python train.py --num_hidden_layers=11 --hidden_size=256 --n_experts=8 --experts_per_token=2 --d_expert=128 --d_shared_expert=128 --hidden_act="swiglu" --moe_layers=[2, 3, 4, 5, 6, 7, 8, 9, 10] --router_score="softmax" --normalize_top_k=true --routed_scale=1.5 --balance_loss=0.0117 --balance_bias=false --router_bias=true --shared_expert_gate=true --init_std_router=0.0334 --lr_router=0.000301 --vocab_size=26445 --norm="rmsnorm" --norm_eps=1e-05 --tie_word_embeddings=true --optimizer="adamw" --learning_rate=0.00169 --beta1=0.9 --beta2=0.95 --batch_tokens=[32768, 65536, 131072] --max_seq_len=384 --train_tokens=337800000 --max_steps=4609 --dataset="wikipedia_en"
Below are experts of layer 2 (counted from 0) of a mixture-of-experts language model. Rows are named router (the router's row for the expert), gate (a neuron's input weights, with its number), up (a neuron's input weights, with its number) and show model dimensions 0-63. Each number is 128 + 24 x the weight over its row's rms, rounded and kept within 0 to 255. Numbers have three digits each.
After each expert's rows: "mostly gets" lists some tokens that are sent to it at least half of the time; "gets" lists some tokens that make up at least twice as much of what it gets as of all text. This comes from a sample of Wikipedia text that the model never trained on. Tokens count by the router's weight.

# expert 0
router:135121146120061155159112106131137137120114148142117131137117129154136126123122092114172162113118119136109124125117082133134151185171122150081114102098129166149117124136137120164126103148156152
gate0:129115099155120103143112142083116112149107113114126127179151156131100168113110133150152115165095135122156129094100126177149150117103137119158166102130110143123118107120126095151131130108135077
up0:104130190099130149120119117155117093116176138109141107104132157139113118126083120120138127135124112180089131084118152106143110158130127148146109151123148123172109115107121164136129132189102133
gate1:129145126111159108091131154166125160111088165113177086093110147132171083107153112082102121097145148140094135113117112117095120139182128116133177204114128163152138140119143134146094095122088111
up1:089160152124166122114127105098090159154116150098085080100129099084109126133132099169146111145135122116150117129129094119110101072112139149137143090137122100132156179116135106123133147117144128
gate2:132118140112127163106124140137119072172113130152145116095129135141131146117107119130128125114135112135141127172107156151087114140117165145151175095150144165132119113139126146111125106177120133
up2:160138142098162146118114143121100099142099138108149117177183079136133107121116107125108153146129102147105146071141146136123169165137140134111116134108130161142149151180168108152141107093139097
gate3:140119138120098122092133128111145155122059118178134122130137109170087114137104122092158143122145128098111120123121124128097134113120111138103122131140158130120107143078155098098126124169132156
up3:145137144119093156094119099106090140117105132130142110136151136142105123106135110094120144161145097134137142145116145165147157130125073131087136148142157169115124098115161126101134102162137126
gate4:137128107106111146146110135141109123132152156105126114127142138101133150149099102123116129148129132124129135123177099103185133130140145129148148126202138114108117131131115164126128177124119099
up4:139137148125116104075102189129128130154121141121126121154139117112120137116107139144119074143131139106134128119178101107131160098124113145151170137150131083130126140150136119096109149137114165
gate5:130094139115119124125127111123105129094093132133119135122104146135085134139136112123139154131128122141138146058126098066113169158108125130117199139180096120096101119143106112132116159120117120
up5:114086131100142106156122100133106114101170099164130114098125138144150123097067142145160157142097074090108104165105150155127088115083095127133106109132183124148095127112148141115131140123097172
gate6:095146116108114111084138135141153154118067167097119096111123107100143112179147122105149165117172143168148153125144140115090093142139143097085160098131124126138166133141128091143122086154104140
up6:135136072144146117127100157141155118132160079128129132117085132135090173104120130098119153111083126150135122121121136118148149057101126123157115148114158130112184133138132148106111149087119100
gate7:117165138119134160181157127126091127134110140132140137128126124141169159129078106134122140107106137113113136147136110112117145129149151090116115163116109123136108130121155133147173121148160107
up7:152133104115132138171168122150099144112087147125122140128126142099173133156131107100178113121086163113111130134150117131112129140132181113081151161098122158117133140116132105158135131128098075
gate8:141102144181115152132155142130144090086150153153093142118119150112095132175126121118129170086126150123103124136140150145155102135049116173127123097134163125123110098089127077127096110076141134
up8:109149121141154152082091093112108120095112092103130104147122133148160131125114148133146118160123139137127132143116133119133094134138140149101047109174149124152142160134144119161124171138109085
gate9:075150172120134071107142126145092087136137121159108163110093132111144107136121069126138141154118132150163124121158132119145095119158168109111152145144126124147146091127149158144188132102145124
up9:132158170155097124087121117158115122105141120155148169132134119133152147110113113166162136123148081141151144132115121141131104160158114145107137077104121148129115105104125140150099099153159076
gate10:178154115104109121125161098120141099132126134121120132111118124164100102114136144114118156150119104132137113175087101148136120144142136171119156141102120153148140111099099132154100117155133164
up10:120189181136147070109114125135095143117110162145143114122159143113115138123151097144097089107114135127132140132096106144160112126099111120137126102119144113153117150104156143100137146143106170
gate11:087132126169145114161117110151106096152192113134130128069132156129137143158101172111135091124138076179182151086139114112124113093103111150127165127090128132149101111101103167134113108157138165
up11:151128129114105113128165166097106128140136105146078161109128112119122112112094119124118120144110152181160118159114120105137136111149085106145139098138132128096108158174107079145142111174119107
gate12:118129082195106109160119125118079118103075126144078147110159086179119126130115142108146134106093165104136098094103128139128184111117126107092162128120130124144087141098089138122076161108134163
up12:151163152124127111115113165120141135154123137138141084118107114135109128092128133106119097130149104190160128121148107146163139129123111121128109132142113165072146111128092143124104104121119104
gate13:129129129141100105159097130106140114109136060132123144141154134136102105177150110138093124125073117126110109106094162154108147121126140090113088136109140128127145103104146107139114100100121125
up13:092108129125097118073113141138148138156113166116137119164144151060138140107094142167167112103126127120122130054139120143149079119098130116124112100138149130145137079120151127114127102113144139
gate14:143120097116129128133126135095156148157096111150128110092114129158169112125080106137142117062138156105186121115168127166120163108122091111115156155102139138098151157141081140116146107125137065
up14:115164130183106145108142161112167106111089141162121133165141115116151140139150102118039126093134143129152135136164135170098140179148085155139169103098139139152185112120070131119143151107143108
mostly gets: " over", " U", " was", " November", " October", " be"
gets: ",", " in", " of", " a", " to", " was"

# expert 1
router:135179115151134142088134156126119123141111094130106109138137135143112120154125106126098141137133161080112130090152131162119170071157139097140120101097141119130115128118102133077097126161134156
gate0:105113151108112094102101088131116113139123122139123090104115151061130150108143122164151103129153103114132122132130122140145151095135130120111121099136069159148145093117110155100159086126145128
up0:134149084129157084125091125160103149131086108149147137081135161145128177110143133126119112171114101122157147178093130124136143132110145092119102139130076123159110139134133164113119113089131121
gate1:121086128110122101119093156106137105151110124154095102121145103156106110130126093125125105133119135139141127158104119185075102129131121127142138164078134112102101171133097094145102176164099147
up1:096150106163137130140117077143110167130083130146109115155080189108159105077145138106134143141142131060123150144129144124140144091100101107112121138167082162123100145155122116137133099129148078
gate2:114106108127133121102131139122124152167123193137127128122116119148144107131149124075139105117128122161112138112145090137110121148113087112123137148097124123153115184149149133128118127100078125
up2:117113123164121135083114150103099169117080059108098137165126158090132154136134133132161124078162119124091133098119037145142146120149145098125135121106178118147123154138072148116160167124129139
gate3:122113116129157163090126127153103139150139167129123165145123130126130152114156119070106133162130141096090138107174103164108090106173101130123123140117138129128112109119104133122094126124100108
up3:141154179184126110140119114079132088141145132096119118137089147137112116123124130157145128129108123152147127135087068093137103156109089125097138155146122087133136157115126143103155089117135152
gate4:111123118112141151073116118093144116137148132153126146112099123169097121105093120104140136164130157128108158117186131136107195139105137133136134147154098126148112138143137144117091150153085135
up4:131160114109133113102139077118166131135152120120133096155142142062142121159136118115130117112108136155074113112141125101114181095140124134151088137129100151139135099172138158143145116140142111
gate5:160170120160097110116165126106176118151097113120117081150115098078140124128116100140180135149135089174118089162152129157159108129137134133128120118089136109160179143158154129178123161156143134
up5:149109140086126136168077141113162116115096113091147160141141137107146128116156074118110082157090147108077118086116120109095116121113143139135143100145141078158120125103112118126109131086147141
gate6:120150104106126145115107123166142145155157103138116105134104109159145161102109139096106117131150127085112140125155117150101131100114152142160081127132158095119109138136161122139114159157148150
up6:098115143105100086166121130126135092114092135128100139101144136163152081087138126166183075094124097167151154133128162170116089146128087142089125166092114097092079151107133148133150145085114161
gate7:130135139139160102136088089142197151117086148126137136088094125109129149122108141141131162141155106093159144144120097082162102124113134151118138161150064160158110094074142121129148121092105113
up7:124122147110153097077141104100116151143151161103128133153129096153072188183178101150143152092103124130155134114144118100121132096146091094063119100117087102094117122137161084103097122137141114
gate8:125160123122097144098109123128096111148127142137126115114153106195108113087163120165128141126130142151121124147101141140142091088116152136128108121117126132161144103139136070077161132120184146
up8:129121170083098147088117102142124080101130123134123155162117126155124164119123086139140177086159146145114135114157108172092142125125103161102118082132098155132125162148161098170119133115147094
gate9:113128125123159171103153154121081148159138124106154142104096101155124130138140166145115157139091123124155096138094080092175117113142137154101118096125142151153143116093170112131158143160127122
up9:080117114111164124122129119076141127102106165143132121113119148118143134144150128119145160097109123107106136148136131124119078102119109114123124113117095108139099138081152102123146068141165156
gate10:104126110167140122130145126149106159121104107081082138156145130106144126171131138104158164148127101156109124091089135129126094097152140117127138139122116082116132159084095181143109107085131130
up10:130095128177118145129129127122140131164161134133178146099116130078087111137127138120120110148094163118097114115125143092114149144136116128123144131123134113096119138089147163086076138157108112
gate11:119146088067124124088116129105118163116147090136175126135155103107137150123123153087162110136155129119090123114138152124150157120148135130109098091176153140116088183128112110093126134149114154
up11:160149149149081137139084151098141185103138134134100140114156120151112130110114129146108106108133112115115146110145128173138127115143150124125086118133128122099118155143146148122132126093097145
gate12:122112139109093116127126143158124146132075117096145141149144141106108126175169154129076141111150137091127114154153109095162131155114131127124180085112165084156116128138129099127131142102163152
up12:156171155081112155099147135132136164172131133140130155115117098123143130115102108128164147121129118108157136136117134107148155127129143151123104134116167142149141122134124145104161142097120102
gate13:093120144130125089139111145129121115120099166141066175123100093108116119110103090126145125157151093116101100086114123103098135139109142152124128110138150152116176134158129098098157111137108128
up13:126142155107162162156119145174135108116081113115140103112132117118093150142101162123148168131118145127127117125102144100094118130141128122151143098145130132119144187085141200121151128106121115
gate14:140162147128110118144140149087129102170097111148143102157075127136166103162168068135124163111103142141151118110149123092172127121115103137131125132172134132119137115133139161099167089142110102
up14:162136139106153143126142137158156147104120152074110135154095136155102099115113163121155101117103094132168097173145126093120132134088140106113114128145119144144145157107123118125125136110171141
mostly gets: " it", " It", " He", "s", ").", " such"
gets: ".", "0", "2", ".\n\n", "1", ")"

# expert 3
router:160122129137116129121117129094122144125141115118129084153128087138129159103132140164089078140127121095102130149127140131094081104141095142137123116130125177120160145116169129131116132101148143
gate0:117137133125180136146109113127129097147144144133161119101105083159175119110080134140138127143129113151119135156125119107153167131148137117089124180181094140098092151111115149102101138172159145
up0:152183096113098118155109122146167130137097125137101124108127118144104131103126145110115105120144144174167118119156114111124112139149120127086148107114125153162142064136164132111136116174175123
gate1:121117166098108131127113103141085136150147110122110127140131075120138110105139129095187115071141161099138128138148128097113149115135119146163114132181167088088129102144102125149113107095171154
up1:089090095145122134134116121134118108108129160154117177076154128100136103129118159120126139128131148115181134119113100141137092130158081097118142124111187169145101100154131106124133118128087133
gate2:126095122142086117157158118110127125118148130129113109144134129156121167161119148144132141099120156113135120095147079146106125158118107169136125109109169120153103088131049162149155135124126176
up2:153088137117145121151100152147162121122149093190101097144117140148161090138113132180094178134138109141138131168085177099121151103119132112097111100161133093113129148169192074130119101196129159
gate3:097144138121159094140098138158133099116158141075186081122123111125137134131143122149100130126113138112139125128098182144152167143112133106111152132135118136124137114110179155119153124120132087
up3:096142130093136154124106146174126139128085108124111130144098135106105125119142121124107105111116102157076133142123110120138142065143138114133171114124152118172130131117098156123109090110127119
gate4:160136171169137134148115085147139096140086151125167145133119102100091160134109102134119123109148109118107118114163144164153118161142117120141125150121112139115126124143130116123105100097160121
up4:143130129140147092169100177075159154177170162109125144137070135100127138130092103125149106139125156137151143134164124129152132128116099136117158167146179134149125134129149107141121152155198115
gate5:128099094147110163165135146147131118108123100167140109130133091142149136096108132131164168124128136105144145119136138085125135146147155158111111150159134071094141121124129141164122113125185157
up5:134096110148108107124113146186121187137120142138095149090127133114104175133162132119176141160159101144127113096124119094158075156109141114140081146173155089173148128111151121164094154155110126
gate6:147171137098157122111111166138107119166137096133136174083165136118134139115151149104128119132129145125142142137122095113135073130154104135119106135171143108125129117108112106146150172150149162
up6:130155120151122109131155110102145125155146131137094090132173102142129097109114121121133119097130113151137144071147117116101142180121149172149136153089118116120134113152083118096126140119076126
gate7:137126138135134117070108162151063152117138106147161120173159132104140122145109161113112105142142136155135139151144135131178119095113126136112115119133153115136150106150110166155157160113171151
up7:082132132139159107144145153121100152146076184121146094125130088105134112098140111167105144116157160154103123078152154078097149074085150083139133154121149119143145113122126114127126168099116131
gate8:143088099084081196161135137113159132165138109110145089120115133117159180141107104143152114093140110110155142099105143173086100140154108151144092085146125122128112132111119114172119132114118085
up8:127106092117104093133116133148130172115101129140142136143108122102131108121115132136164149163105162110161143133121117099124158129125111129081126124147116108109126158112099090158107078128151079
gate9:077109135113120105170115137149122110078116101117133109115059121110121116164143114138144118135116132089108114113120139093102161129119123182174164086134165152082137139080130105130133109100123098
up9:101117122126134107106136129161151149091146121139108134196073104134078137148117138159129177106129129114128111111095152141120147087117135170149128118135197139128142149121127117133193127120116150
gate10:105118118145130104111160110153127109083130131116082099094153174151139110127082114136148084141129108131144134149105167129164171164146124135102112127135103130111133169097134130124101134122075149
up10:138131131111118107098091147132139122136108148146074157156110123119117129111157121160092133121126100166130139105118086119100145096139091142114129141093118150160113163169130158153174139169152128
gate11:132158107126122131109132125146096172134112157158114125124109143160120069131149162126075123126124124087107133130104159115157075146116144133149132120101114137084157121098142121068101159157076139
up11:143110114098083110148123185104143123121126178099165111160171144121113120099114139119141099152137105162095147130206141125146117133103156077147117128123125118123101120098121130123126174128153149
gate12:123093095144157142126159125097118117129116125095151132134132187103127161127153145118133128113159160114118156150141118127115098133151102080096117114145154111149163141134162130125127106157121107
up12:108134124112103114114134131101071141144178071147102137143108124163127171151109107124129124177161099118107117150107155100126106112124113178093126162123141103123133157129137155109126154138167129
gate13:125157069094128117090122146115163130073095148143152120148108127128145138178117116077105083162138144118107115102183088102156103130174159124087111102130144149162148140093112134137124137126130138
up13:155140144143133114103109118119170108146156136113137116146133105170139145138107133154128138153128106151100149117131129127156133159120162154129146141124144064099140154149118126104126131101171142
gate14:085123141099112113110137121094150169147120140132135133089100081146122123143152089108147177144125106116095119118115133125098167076116126171131125133100144136134162192151085124147140096114140135
up14:099098126156117060120134121167128177153124100135149133134126157102125104146118126123136122128127072110147093128104153101147111153109132125101118140167130093110146120104118118119114140118098138
mostly gets: " and", " The", "'s", " has", " had", " or"
gets: ",", " and", " the", ".", " a", " The"

# expert 6
router:154116136116154153163160148118160162089163131125158119136163146077175108137083127136140126139091112141150125164129125131128133173082147165150143155163122089080138152099122145107097159164118084
gate0:126185147116154112128114134111086129095095110139139103093135081099136131153111103148129125166142096150123135148134187117149151123139111107122125108144134130116139173112105104144138137146096166
up0:151149125122106123159114172141153126142151180097112107159116114154144118166147107142129070151109126123120096116158083164116162131123092145121191137074153114134170115151177121125146125119106127
gate1:133139168102137118115122135121120114112117149124114104124113135107105151120108127134163091076108153123113140124078104164159116096174090099143141125074085095097128102111128141162094147145127165
up1:139133142169130123065130144105146086153128127107162176146106114134114125125145125126116162137154159165115116133136101106127117138096093148139129085139107165127148146133161131128112114124110103
gate2:166141160135116143164145142146129116114151119118115132127118162112167109144085121172082134122166114152136141115136136121087141122140177093179143076135118127103111148069155113183109112159112145
up2:167149130116129168155159140138153114086166118133144090132152165110109159162119153129140151116109140170131116106125116117119135169142148136102139141116129101108136091107093110159127125158169132
gate3:138149069122139096138094128132108142140106140139118130133100154096121172145130145127134085137118157116140112122151139132116153073133165112128098149103116113106097191096156138148109152132089089
up3:115149176120124108119113122147167132118168128113118121137101117121142141124090124139147116113137142137095124150158172140145116103106191110168117111169114099095146143107093171105112122116136125
gate4:144146136125161089109113155129102170122179118143128110165118139107153174140101150099116082126090127166182150153126151100111144151116172123118121102153110112111112139076124149093115125168109145
up4:155124110114142100144149111112150077120099107141103123123121143123137093147162102168161104093131135183134137117140111144129157091140142131147078179113134181111117072126139122110146119103119147
gate5:156103153120142132128178143107106120106126127131154109107144134167162154110115108156106117146138092147118120140127184137143109128154106108163115110142091096148093147147154136153094101133127087
up5:105131147158083175153101132113128160125121126178112154142136103163141144150117150134149143126118161124102140105113130120138123166116172088134142111129136112136178079129131146129154171144140161
gate6:154093123081128169157134127114098133148135140105135160092109102165119104117125181096113103147097106167135110162149127173147134108093160151144107122152134115113124097093118131123153108187109110
up6:104144132132150106098111131105118107091120143136107134126120124148185141085102057137124137092112126083162122134153111137104094155112103106170102153129169162096136121125088116078114153127124109
gate7:138150102151126120150137112150154109125138100144170130099177099148138143135162173107161130123098113115122117139132170134138133154146140163090137120120129149130114096121124185183129072105132139
up7:146149157089127101124129165109145132127104099174086120142137100137118072156154109158089173134139138145131118086169111165123159141131157095130128142134123097101147088163175080156125112111106116
gate8:097164104130122110143103128146064145127135119136133140122125124143145157128129111084171122103113121083151159106143109095159150121158165094091182105130134140142119145085119129142131139116079146
up8:114185183114150148129127121119126103189122143110143096104152113111134154163140121115112107167132162083110146121132148108099090136114125126141140161158152108102160190130132145143087100146106100
gate9:198116145132081141110071127159184100151106143090125166114110128113138117137156104119116099099122114125147125111118118132173144118139100100129130100118065148154117145122160100094153113110108153
up9:124061087129125153187097129114114128149110130137148114113130107103157163145172124129148149133118140099151132150144119123117143137130146121175167107079116131106139102146152100137132105133124099
gate10:165132133119120105146146165108113137167144121096103119109110122123103114192171126105154140140099109129168154103138126118184147155107093139116129125128129103133165086117131094116170143129154136
up10:133156131111135073096117138119134109125106098140130161176168137127172095114126174142125132103134110148144119143149137128091137114141109147118105144155153141125178116110134126146106114123113155
gate11:127115125107154128169148111105109175152128156117114097130124125124154101129151127142162154090150083149172144128166192158146098128079167135127121121146116080076137152095165122160143156131090165
up11:166115159112148140149151127097112140112159121079120147117136145105092123109120132126120135150114098124134167116145136163121113098114134084158110134110068115117129126131108117137139124127092141
gate12:096166136106116098139112150101120083149125130170079088136128112140132143153106087150133166137133117151140120161168127165122134157121131115093129148138125131150116121136141129114153146150153138
up12:150133117122128154106129081125111152144097124099142114046092118124119121140169144137088122129122136061134148112094132138138100119142117086115163143126153122101145169158129120108132156118144156
gate13:110095087090099166121111132125126146112095127137095094126120128131150116177096124099171109122160104137175133120146082103093138145104142137132143068150096132119124111156145139116135141151132097
up13:100152120145163076155111163093183104143118162160121125151128122171116123139106168148113127142118113123110119158119126177150167133124155132138113136135078155156094129118106125089112099110170114
gate14:158141144116153134117130131129133155116111084142098123100140158122107114153093138109119138144145116145145125127138117087121118110180150148144137112135153172165113174116129131099164119126163152
up14:165132105116136152093128155096166089152163144086118158092105112093188140115110171144105138101185138152150141160124122118119164110136138112135140117124109160155136108107129131123106148111102136
mostly gets: "}", "′", " South", "ine", " other", "born"
gets: " ", " (", "-", "\n", " of", ")\n"

# expert 7
router:130110166137150105125134145177122108140123103151151168114068111135118158128121154109128132130107138153147126103126129143125126131146129154105158170083150102144135114164107134109197094099128143
gate0:106143107113106103145131120137159095124109114178119115086108109123176140104134112151137154092110172120110159147129125153131153130115138159096158112162126101145181131171107133099141097149135115
up0:122128112085089120106090115117137111156152155139129117108152113124120170145159157121145104120119131132101105142122142104117131153144122111127083141123135123145114154154136139114115192113140138
gate1:124146142147126171125143083094112099112162143142150133122121085129123059115128094205092103164143104140124152152129172120165163131145115134104117155127158124166156135149097143148120171101140120
up1:115078079155108126070166148148117152140109136160116118150118149133087121134106164109121167150155141116121132097151100107133079115155116142102085149150098135154110129148128134089136169112130117
gate2:096122100155117145150133132140165150136111141124158149121115155135141107119131158123078097144131150095151130096151164132135103115125139136146146122145144106107137125142130135126089142113113160
up2:167057134114087115104110133105098106114190138148128157125130124110110124144144117110121177152149104147099105136100120101154153147109123125101091142107107164119138134117114168115156104173095060
gate3:098103099142089158148137167113081157153163160125142134078131094144103153165123136133138125158089152144146152130173124132144123137112145110096128134162118132125123124136114104152115112121115151
up3:097162163139119139166070195162092128076169122108149109153087127099086152124121098149124142119166136139183093113112115136119139108108092160157139143087145128129159127106174089150100147098141075
gate4:158129111105199135172170161135141122153122138128162118141163098128146105122092115080146105161111123172109117126102127150101146134086094151116139126112103114123095158134124151143131189153107111
up4:130113142127105127117118155099119129175116140125133090109096147102120169115135155141130096182110138119166172128110146094158103178129124139105094123129122087121108127124171110120102120123172128
gate5:130138114123158132126132168134143119131091110141146155132167145150157133115124155138114091137081097136116153170115084145152149095103136132103115090113147144112131118164102148120140128161132128
up5:107091140187145153161122132135155134124125112113176119153144115097153116110133138121158132079123120160154143133095147118155176162137133135135131135093123115128104134145171123143129144131101122
gate6:129139155141109114147104147160076113140116120123129137110099118154128141157124128135180134145127106165137125125151106126152100081145082125145113140143091156164065169124140124115140135177146153
up6:132109122139124139094102155128137149120092116129139140133135197080095111106153092120082127097171130126116109109114126130139138115143142108112130112110095136154111138125090178119068137156105126
gate7:100076148124123126142137120174153158147096124123141149137193113121137106104131102085166157152077103131169139096125072098099153129157115119112171118134094128118143148130148150126141090132138152
up7:113149154154118159150156146168158120129140106137161145165153083115124106125137110126145154147096122099189127112094097124169147161150097121113133171125166076140151136157114156136151163109123149
gate8:159163098113142127097158113134135084143106136112128162086134125131087141152143124157113089144151122136119149120166123090160093091162151136137109129146131112128141138165100136165135148178117139
up8:163069126128123122151080140150123178121076143093122105101111152135114131192120146108151154120107118123128114144123128139124145075147052136134123089125096120094129135110133102126113095107081127
gate9:135105107158142103133186147147107140119141124120172131119148123148136136153151149135185111110136130158132137107128129132139172170127127147109190173109074135128145136141114127112131103142116117
up9:170123092135166096135156170134111141086152151139126163158155118128130134116137118124128111102120148120137119100145125174126155123120115073147134113166061135112128108118144104106130116161118138
gate10:098104126134136085130147103092140091139128109129117121119130138112097119155138088101095153129117136140159150148108157126117140102105114131114135130153132134104154186109096116117106105149110120
up10:117139117098106098099108153109147114152165141093133108139129119116115146131173151131108146126136148079118162094118141107117148130104128088145164148154130148112131106139134082103115127132103108
gate11:165115095120132138159109080126115108104144139170148124102082168135137152094174154136089136122154152143118107129132110123133148077145099110112116122080114110152138112116150105097133140147164161
up11:138138125136137149103131113107111116141211111180073132116088163103083080114138127135081174131137162145166131150139111137108123091136095129123124121119127130118111128143156141137153130147133113
gate12:129108120123154069119140120146101121114127098109182116103127143151091149159103124123144150148146098139164132140089128192119152102130105137134152117119100159153136122106136151141149078116096163
up12:150176131158140151144153134123093149153147117100154131121145163149124147151063109104146093142112077144146089107114117110135116123145131150135156130159131148144140123112099124140116132112133103
gate13:131077134117129128138192103143136137112119147116156122131121103148126134135151112120136161150119105117172101142128141135137119149094104145108165148079136160128107127128129101145134073103148137
up13:140083112072174098168109105105118166153093128119135126175145138144123110094123133123156143104134118099114138121117092082083144124127150134139100118114180097147135139102109127162136154127144187
gate14:150132099137142057140132142116099078104104127107136134175123150089116172158127139135121081155124106113116110150155161143115087151187132140170163120126098107145128105128136113148154156170141114
up14:099122115137136148121123131133120135154133163158111141123143127142164126118117131157144130103127125088119153145169146083167123161101136099137133138109099151144079113126144166102126123121151098
mostly gets: "194", " new", " played", " became", "ed", " released"
gets: " |", "|", " |\n", "==", "ed", "ing"

# expert 4
router:152106103147121107134146147144106094179128132116142128122139143136081118181133093143143130120120132164143127142126150126142122108073118086149109118173130133116116123170129105101099129129103079
gate0:148121160155111165158125104140137107119107116131080120114148129109113117102163141145109101131116156113159127051157081061108132143146112105154134108091118138120131115102143130122104110061139099
up0:169136134133127130173116107096114121099136141119084108110151113135141169120113127128076104078186143150131112119121129104091137161153080124145126133104117089090121127121125087150104135130132114
gate1:178172158132131094079142163096141112102134134123153104088089142124137124127152136184098071115131120132097133126138169110156105107124150129118159126126126102119161164091083132097132157122112125
up1:147174137098176159140154146117134132120148122140118131122141153130138119131158113181110088109132101160141142112167150141120156113124144127130173105130142087105162143087107179163148116131122107
gate2:147142152099166130139121127113163146107075101130069092155137135129163094129133078180135131152167140156131110094143151141125089125105133129150130108105125162139146088098096130130101134127139121
up2:134184153138152127135137147135159169133103131124135147142123071116132138117126091136119143141162105112145158114144094147132143110125125124142113157140150112118147093146128140116132126107106128
gate3:150117110085119135147136093166136078128159119160132118109137131185124157172137143137103144146106098106115131108118128162123122110129165083137136104159128131122140148131124159161153079167134138
up3:145124077142159099143134093121146074152126123132114115134121149136173125128117122095127126101143108153149164144133155151093109096101096105151116150116130141120074146134171152159125097191111158
gate4:141123106133135084144100098167109139123097098133133129152129103165100130117124113133143118143125120147107115094114120115171137181130069111121134120135144113153158130092134160139117113137132155
up4:137114127074159137104118136116100100146109165147106119129160159101120146096135133112114095084108141174155136130091121130120119127102104103104084104117118098115172098086156137103164104149128089
gate5:116100138146135124144121178140163168142112095125152146141194129123109152087076118124125105162152084158132099124119147105132112159138151117111120114107130166150105115136095112110119121095081122
up5:111126152105162141090118136140175101123115139133142144162130138144129126135177163189099132140114121100093165139121144121126149164160131139121129144154101119143108087132112159151196121123117157
gate6:127095096168137138126201148134152142146111129115177096113152147099130149174095094127124108104133135107116115104114155113131144104137141131154155151148125153145113135123121114107160134121105117
up6:107142157118160152134130112106191135143168103125147131149129134104123124088098134111166113111160080111149135144121167167118100150083147088131100159183116122179137129140120137153139131126140159
gate7:107154142136148130146115147180141115155177112186141130121130124118127137159155138104131131068171148146115121093103132129129130104142159076146163146143110108141112131113050124155167133122128138
up7:129140133103116111156101100075141104124110137128133110085081160132097133130123150162154091115128114159132146116116128164115112101142104139126135129111136115114096143100129161136070082145127126
gate8:139119108127097127141136119132131102138149086113149119102164100137140087129097186129166157125147112087132125116132137128107109124147130112153141132141102127087107120143163104072108141147106137
up8:137134153114117090082098143130122143091133133099106096147095182084140138084144134120166140143125151153101109115105132091105159137139124110102153096124148120127117159110110122091136119109178182
gate9:151109114086111119118140167168126151074129112126107138098137151118108100128148120146124112095132106149159148101121102109118081129121174167140126086172121152160188096143130139150143083149142141
up9:154153124120128107130145146171101151090097154133105119100135160196105100129144118143110112114160150130112175094135129120125099120144088143165125119133102090168100161135098123126111114137173161
gate10:147152135117163131145140131136113124151091137101090126071117106148117142138129104145145114115103116152124132119153165157129093144143076165179132130087104101151139064082122103132104121099104131
up10:135139102153146109158145136100119140088084127106115126123116106160134117149119099163138080122095116095121090086125112122125089170129180155117150094151128181110123109097088084157108143116120135
gate11:143156103105144109118128159143141143158148145060161130140092087085090100113116126148075144158125130151136094087166154071145155098113134140080154114132157074126140142116073115112091133091165161
up11:113105136109146122153117154145156130144134141143151138131094137098161113141140110132125167176092136178113120161130153117100168140107139086126136166126181147136153142143108149131130099069131132
gate12:093139080129134154091148141160108149164101109133120108070116169138134150095125113121127118103172128108087141122111143160166079134145125138141160155140124140113151150146148125159147116123097092
up12:102170146126108140184145171116118078154134150091127084148093110121150098157161164150148102106113160165117121108125116141086134162123134125120130120129125134103119119105116142145128114089130108
gate13:141140083142128098101103125127178168119117152152111139156105087179155145139122099164144114097108136119121140106119157122115146095081108144137096103145088138130121144099128124124085144111135167
up13:146096110123087085120105091093119131124083102124101131116136150152082143157163082129144134091096122121082140124169117142069114067129142154155169118112080147098169145122075066136119113129147105
gate14:122161146146128107080141124116111123137142137146109112102179114100133160139134127147122134124140146176132148120144183114126134120124127089122185144094093125156127152086064113137109119123158150
up14:120120107115131162102165127133113143157137125156164161111137116100088149129128158039103126161109129111120097165121138127166110175142146138079138123152138140125125173111131135166142155133139103
mostly gets: " Al", " John", "ina", " between", "″N", " William"
gets: ":", " in", " on", " to", " with", " from"